config.toml
d_expert = 64
activation = "swiglu"
router_score = "softmax"
normalize_top_k = true
routed_scale = 1.0
balance_bias = false
init_std_router = 0.0281
lr_router = 0.00283
vocab_size = 2144
train_tokens = 505800000
steps = 3279
dataset = "wikipedia_en"
Below are experts of layer 5 (counted from 0) of a mixture-of-experts language model. Rows are named router (the router's row for the expert), down (a neuron's output weights, with its number) and show model dimensions 0-223. Each number is 500 + 40 x the weight over its row's rms, rounded and kept within 0 to 999. Numbers have three digits each.
After each expert's rows: "comes before" lists some tokens at least twice as common just after its tokens as in all text. This comes from a sample of Wikipedia text that the model never trained on. Tokens count by the router's weight.

# expert 37
router:454498512445436463512498509472541543450485480555547483532431509579509471448493566487434520533569558570564488482429545485504508475555479477496480522488414481504512515440501496503521478422567488529479564482533543527450509480430483458499549467527541553542498461531543453531566520423461586542451453565525462514518500464515509453462503571533515482449457436523520516529504476507494493492442478525482484523532503479458560461453499542489531484495481458509498516517504550465556478543432521502511429480543477486551527548531534520436442511524459501503465493539515478445554502492474458414530529553504576460474493491585530542465560491401596450574513506517464428509585536468430469486466
down0:515515477543466434463519463497490485491475495468452520505490504538450489416549527426513447444532494502522522535543519463491465496453511518502439529499520435553463566506527500500529568604549546531524499499510536523477488506478495509437491467544477490568428489392558427484518528476475497559471460477487486508392517528500469541489546556462507506456557487584510525463509479508527521502463575483477495514481509541513520466490545475513500518539537477494514423518554533566496406545374481522394466499511438547537540484484458546538488545442580525551510498540480528554586489548541540481453448558447541518497493537497538434488539521468486466600455404483482463480457490501495472485474
down1:510484507536524613457451476487501546513536483546475471499551474454440520549464474506542549453494569540485453528492473533436498480536498534550503456512455481476569484483540554559503516539535487479468462544494542467500535574496590439460552549374512517556552483488481541467450479523490468470526585441482530478475539498410497514477483506507546474566572467509452497569523522469494449440434477537429497486471464535584444499532446502519452472464467504488514535437493499500580586505506436515490494468570544497445448488598549467533469460521501497512462542504529478560448502476440491489416496550503503528503444505509496425472445451428528522541489485571465517489510549519468471486508
comes before: " |", " (", "[", "#", "'s", "pt"

# expert 61
router:580503457458511506449471471547504471440524553468445475528553523508471492515438491474471429530483550470455453487471429554486496549490504472500485564519484550446464440470577476525448482449459513507574501451458519423435505522487508508467491460518498487490485436500524540488513524568509515427483506525464449557405538569448496525464511506489477504521561434415556550555493514456443505522573524485462519556534422533494449495502490437513527499498507531451509480493508430445473493491543395513575553529458525529499508493500481429488522459589513530462521522492491584420584488508535467468515424437454549552500528501508552503504481440552505543505494517499590471508427495571531508531492
down0:463508495502447456485525516489570455460485503538502557483456483482565468459470486498486545501486492506523541603439513522572569462535476499534517572462490486473491532456559448525518506479534459460548513513517525447492477605519537526445545470524457426431484479496548499512461474460478489501432534451487490447482477513540510549411518532493485510520502464514503484464409466459498511445477485515485460432546503524429516573496609551504568456567463481468497499542484510410455544538465482507451483427528569495517484493519502474518589546488486404457484535485514585460528519493512456424553418531494543478537470475498502544456534479604504577498501575530496472585498509545494472470506
down1:480458534441497593545423481592455479526462520470549504488464581551492560437531486507497521515506506579516496515480490494528529550512476497430519532498459494544515475494459489490580490426542375440487471499498516510481525492529557541541568489484456491476556443461579495529484577556554496498478508489448545486558465482488498493520468402478361527548492529509478494559507526506453490552480539563502576452505476474497521493500516403519479473429502453548504457438499540483458487502484504500533537478488478513457487461532511559494517537501528503515573579484544479476497504496532483566544559496498534454510467403493554480476556400475504515500473500493521465437418512486481511559446
comes before: " |", "1", "2", "0", "3", "4"

# expert 27
router:562507468462449529444476508460477532483475429478525503473483499482454476496458475583518540500498516495520474497412573565520537536542424557564487509480545469532522482413409456509488511538516465515516530447442564468520486510493497471416528537560459496541514463578469504527498552472444531513483444513444496437422544570485508492472454462471448503532495477559466499582511558484496481512502542455538530509490460575449483550454491529414488484499441534459495484477487477508467466476468462435503511499469530540497494484398509434482508479567517514437488545580514594440484542380483503476521573444556490476527474524505498560478478489465412505495443468539430489499532552459486516495490
down0:479454422467478481480490493542535521495444495464523439510507528544496532547497461510534503470564536451457569490452560549540523468475484467446469486539548519556448572493498393511462498459441547596495528499456521525488457543494530575459566482565529477549530523531503532565461538388475513516479525421451442463487501532501444591438430471519435540529478554489536496527512504425477521484512492594485443493579503491516488510443446491485482532550477456448530482507505501453517541493456473436481454484567490560553503410511550491528571519511527452473534456565451528458460481503518521481512499508564551509579511456444494547449552469440495545497458549512485469509499533484506497450477
down1:499482535541432533563423459454451506487460594529482514492476483511465492485529498467563470506574585572478499517541514479482534503461431458554496570436540470496501498508521480428569521474533433441505497469478457465511466479491481485538551498463513442495536499446461548512523400478487468475480494570510510507438493477474543574515496575532453482570474488522531494497465528540578544528492527547385448510476495540542550430523537483463508496438505471515511549522540533476449457536563525490493535497577428466560498476484442540554396525566512606478486467489568518538495490434480493534548457530481438538517562435440497519504508478489479519474520524519483508448522485560484456478545
comes before: " |", ";", "7", "8", "9", "1"

# expert 16
router:491539534447406497542490504504482445524495508502551534555456452474467530478470504449561488474572499453453465541442499509469507514480482541538418526476491527485464517524509526523549566471584534524494515495533557524503524556556527543505542479545497518537567577487527491463524481470472524479522534473468494515527536494573505417529481494486547511475508489476507419512402501489538427466453483490554531509509420557491482559458526447447494581565463558557521433460447470458487564441460586563566533538467512483473498452478506503544433461558468452506498539554461461526450491491525449429505499592434500519517515485470453472514569446582506548464486469471468467472453527568551539493556
down0:516485485500444468597531505548575480477463535581513493506542500484443476530461470435498410504532505524480507481474484522491551507497525542412476558455448493481494486490546437436418501481524398546487507497485479468505437547589498556444505524541575479554522473523549418511503486567484443532525533496464447525526482468531514483490516450519527484513544521503545501538502450437556493541493563457553455523570472557527497516420490504474427549547436490501526430498450466430382528491501515494479494496507511526576567462534452474563481534492508525491551474488399558456503472516439515539551476441479498554506467525486553497529522470435559575505524469458501498514513556528469475534496
down1:490522545500547431515552466529487489555526489536480416540559574541521536496503507478519505508577481386547524525430492500472487489455490501521471506427513484510489535483492434481463465478527516439513543496490496530429542553536435523497475594470483478452472489443541557525472494535481487499512427492507481472446468500469559568440504509492492491513412489505556504543514525500473567557493504497457507425553483523514521467525544529459468466507473502448478432503484476411535446504577449495437436503471517523485540492566471550506439435543466516542483555507505601515444471515529483529499468495486444486477553541495515565525554477441477527491451539588465433567580494499418500539605
comes before: " ", "\n", " 0", " 1", " 4", " 2"

# expert 62
router:501534508492500511515475541477535535468525504468550509524418489516507470499450498522495438459542490576534540501479559486456528500546560523497581512527470540615429491498520517561531572482500452550558486552461495491440511474527464496578493463453498552481493572547448496518517456474443540520457508485475541486510578505440508516483551507522533452506587448582473558455440416538495458460488579516574481506523460512465577512466474482531492448483470477490534469567526543426549497545464540526513525479469519441454456529494506464478482503503431429483562552563530513496519509421559574444531561544515604461501540511474529484531522537455559467488477568446503516541534448482469501505553
down0:512487519526494591499454527546487493526532439550485476536473510559524475501496473503491522531461461504476438515504488600509500569539508513516492499455506417552551456498446530501437496563456426416501525495538486501507527505492505446469465501549486480438516510437502492513519487597434516472628583522559500512492505453491470488455517475481551512525507452525485463525415453515546424539503490562488553501505504474517501483520521405592491495526454501512521518546494435473472537543526553442516591454516568511557456463466462483516485502562534508521509525454500527487492481466493484463517449447542384492573509484387491501486425549500483482451542570560458453453511532482451472544545
down1:450536498508483532505412501464494531523589509490510578532513573483535498486444490518473488492503524478486521495429453516444498476419505533545487512444529553459438451467496430462512519455443515452495528497516441590528540524497577477513557575502551473525506458516454491513485476431537542476507518494566560514416470442528492495579551536534526487505466571510444505440572577405442470427491556493521508470557559482551513515452552449521474552518506509509466469465489466488514495520501485542477510492559506558450482511464570507518539494562420576512476478507482549564535511536488490485508456558502574539552433468496499495574503505465508535468578486432524572474539444465556534526507
comes before: " of", " and", " in", " were", " are", " for"

# expert 29
router:552502554468505536501533528452515495524504531528492542541488578474530454450490519515597480474434496485496542575422468553477504449502518500466460493460498468412539565518517476505494403465556500541480484460502480512507480525520531568452545523437546504551530511461467576551478496473447502551487475544461495528481524422500534507505491510480480469474532488474519530565506543557464514519508472531454557433530521523440403575426497421544526514467480534469505511523514477516552520534462514509503461531570546504483529455479456481536553477454476546512533486545450425488472434553489423473574491458505394545489473480450529520552548505557430566495498477549613502511429446446529523524458
down0:513456485517450492532498534636509488536433472588543496480442529478484482493491517516440448467529486552524543510412546523471535491459492573559516485483488463534426523543477528539514443518465434532507488516442494438573561417513531517461459502533451450475507476534461522432582548501446393533509502524568474483545480459582534521462507565553505510476493501524448433485459538517430505534521497460493518425503478531563466567554463522525463540473495505497516482497511449522442528550515518427497539470466470501501444521530472552483448505506536503510455453487443481462525550476538472526487542531427474436486473461521470464515556491544559500607554510580503534530523470545498447457498
down1:442435488518524575530506424502518533510463458512539439472438533460455560487523565497534524527584533467447502537509442531495551445550533433439444517548534484566454499454498552499506571519475564472497448580485469526572496574481506533545495535497531526467557554405609482487517408437559571471570518482490563441519559555471428480507526465501476517528504561557483453517504609528517537463546415486490481543478510524472437512558528520589526507506524516517512527453521533444501502501501528495481519488490489471521519514529529454528551403514489495517467483514490495452492491522508500482504442491468507506455381520563463507487520516535514481453485506542486467472482489547531500443481
comes before: "′", "2", "3", "°", "5", "4"

# expert 4
router:544459438426474533541524482444502553471501514508472538512534515445544530515538475568504576525497491468484546424476445491535476484558497455558461582502485492430512504463490463468528536408530500531518520445473483555538500476522487479427550572542456563487537490447470571476490547474482500525479521444463552482465516580501460499533453532482530465535479484568538526523483448495482426493494493528538409480544490435470482525421478493506491539540509382478444476482461485531473498457503521468467442500521444531522489564461469519493472480511542465480588440548525527524432586464475519537453509554544503519527508496433419557434571465534450512478482405476476486570543481462550475467511
down0:495498499485492527472505518538554455561548496492495525484468511487551567451526429464430509578500463436450520472543407461490488482528538552486538458478450478476493450494521538522425549476541572494365527502493491509469414432458498521517530530514511506505435551516477485499512531517471487540500460489494481464485535562438450430505478505473501476493516453502484611549452520522449461398536518604534465490516442573462479494497538471556504511474473591436566461523489480541533473510473394512461518466546478537553496423469519515469463481454502474491485566437573484511526492546470486500491481503468551508464453476488558461533460545459536543536552588501435467521442508503486510487474
down1:501507520451449504547539519478439494497532452502435538563483522541554513541474490374448478586455423488511490507499548489520505491520524543450514523489557561482445440511587554503499465480520456440539507504457471426507435387503528472467503562523508490499519538492542519460511437572435527538463542465494502481591469513543474465525529480485503554521486473588512498538519588488432560474528600561508498501515527512494528475458431502490497540482497469532559451545518476546552477521432489480495492491489526468463464508568561517516468479510540497526534545481448565534505492463493480519588441472430526511536538507509451523532508470448477453469524520588542471524474475553602450536528
comes before: " |", "8", "9", "5", "4", "7"

# expert 54
router:500510438457568455481528526481499510536521525541455473537467475501461523514487438386462464435517512476490523525587578538456470538466555491517449494514442469491419457475554462477456531457435535524448468525516519447429498495527467479526445570539480529447492517465470462437505555459447432548511552454508470406435453510479493500491553473538532519535505513445523414492552477530481514567478525437582426536464494557521459556543490463460529419460442436519486495465550507522503564466567488510502535498477525546526497472534494568479473445485495495477537485509490545476550523539505507573539471459490423528513531489472465439447453420462472502482467431555454511484514468543457459462473
down0:485450501478455574459522508548504531479460493490488493492487461597516481504501483497520444523505526481602523515525566434551461508551453490485484554530447486471483492403552548477518498491529495598466477551484471530550485496505510455505491470424497549420509522520371482445458498464511445442471518497432486526537459470438525459502496456489465474521429481483532438482529481514478504577529495518459554563524353477539504475496482538557454541487597541417527511522516522546484472453502488550493530520553492525476461506477506469499552426554447499527481490417415524538550606550460527496472449485535495553469521432503510479447465515444530465521532480462537517491491497481541518504511
down1:493460460483502592492479453460486526580541564450490514512478475502451469505504481575528501554452414536546499459468567482570485529507420566551417565472583513478518568545466458487487438502466504526439397556499524497467461512523508475526523478406470490476472508383475561510473464438522462516509471514533517544472555491560537529475470429496534436467529432455493514562446460549497393474507478462534481504482498388537548533498435484451501542508537545499491481460492512513496516447514486510527430474509486546556507539459532424513473448536514511496524501497535473480470468431505561430486494524464454558477512563495479513460485495471531469534519485455520492501463528504470504532412
comes before: "\n", " The", " In", " He", " It", " This"

# expert 39
router:461439507540513441457441561477438488557509537484491525499557547548504450583492519405496415442578483536479520552399519494381452475510528508490568505486508459522551486485500511527461490475511506533466505496523436545459496525406561424498478469527475504488469491484516465473489465543472487523480533419440553465542540543491545514513503504416458491478522512473450465491528530475514523470507563539519504567540526487558469427466578467489532497496479471526560541529455516419461453472552516514456446494566519502484502534492510442527517482561497514404488524469458538481514522497514523550482525458541572474530545428445487430547487395459500547471504476503572489500432524457492448489515
down0:507515536552517460489464530470531479521478483464470487465551520544415473451478549463587488546495508537409453493423467541479485520471507557505568417465505477463505519475508503411538541479456498496467495526539480524536525574477483475581463517475493468488474472474567504511452509552547466488544488487520470499481499537480515500492511479442462479515443562505455506547478558444528522432495523532498565498578481480547466437533492478444493560527382541467551491459445466461492494519627483505498479472497544467586494532551502525503424540521515542479451483448439488486550586545476554580495491445493485525482495441497525468513535367459497509515423501458554457530438529458469497501457
down1:527582471513538445503541553454463456518488519523501529462471512530466457494521437493503630457495464482522521503529520547546497513520429501475470514551479483485415452505486524571485504456467496478479478549448505513505467531512494519543467539511467523471488474392506530439480527483483530468524589488546523454558535555525522500438449553474536527490561502480541491504551531547528499522593503479506475500456513571514512439511519501422471455485570504470503532523456480585573499488516525494622519530520463451538395478446485542547512494432477452512536447493518499496459488479561492524438555472480460497422511480543476533442540509398568388506503507573559471515504492459469463538493
comes before: " the", " a", " his", " an", " their", " be"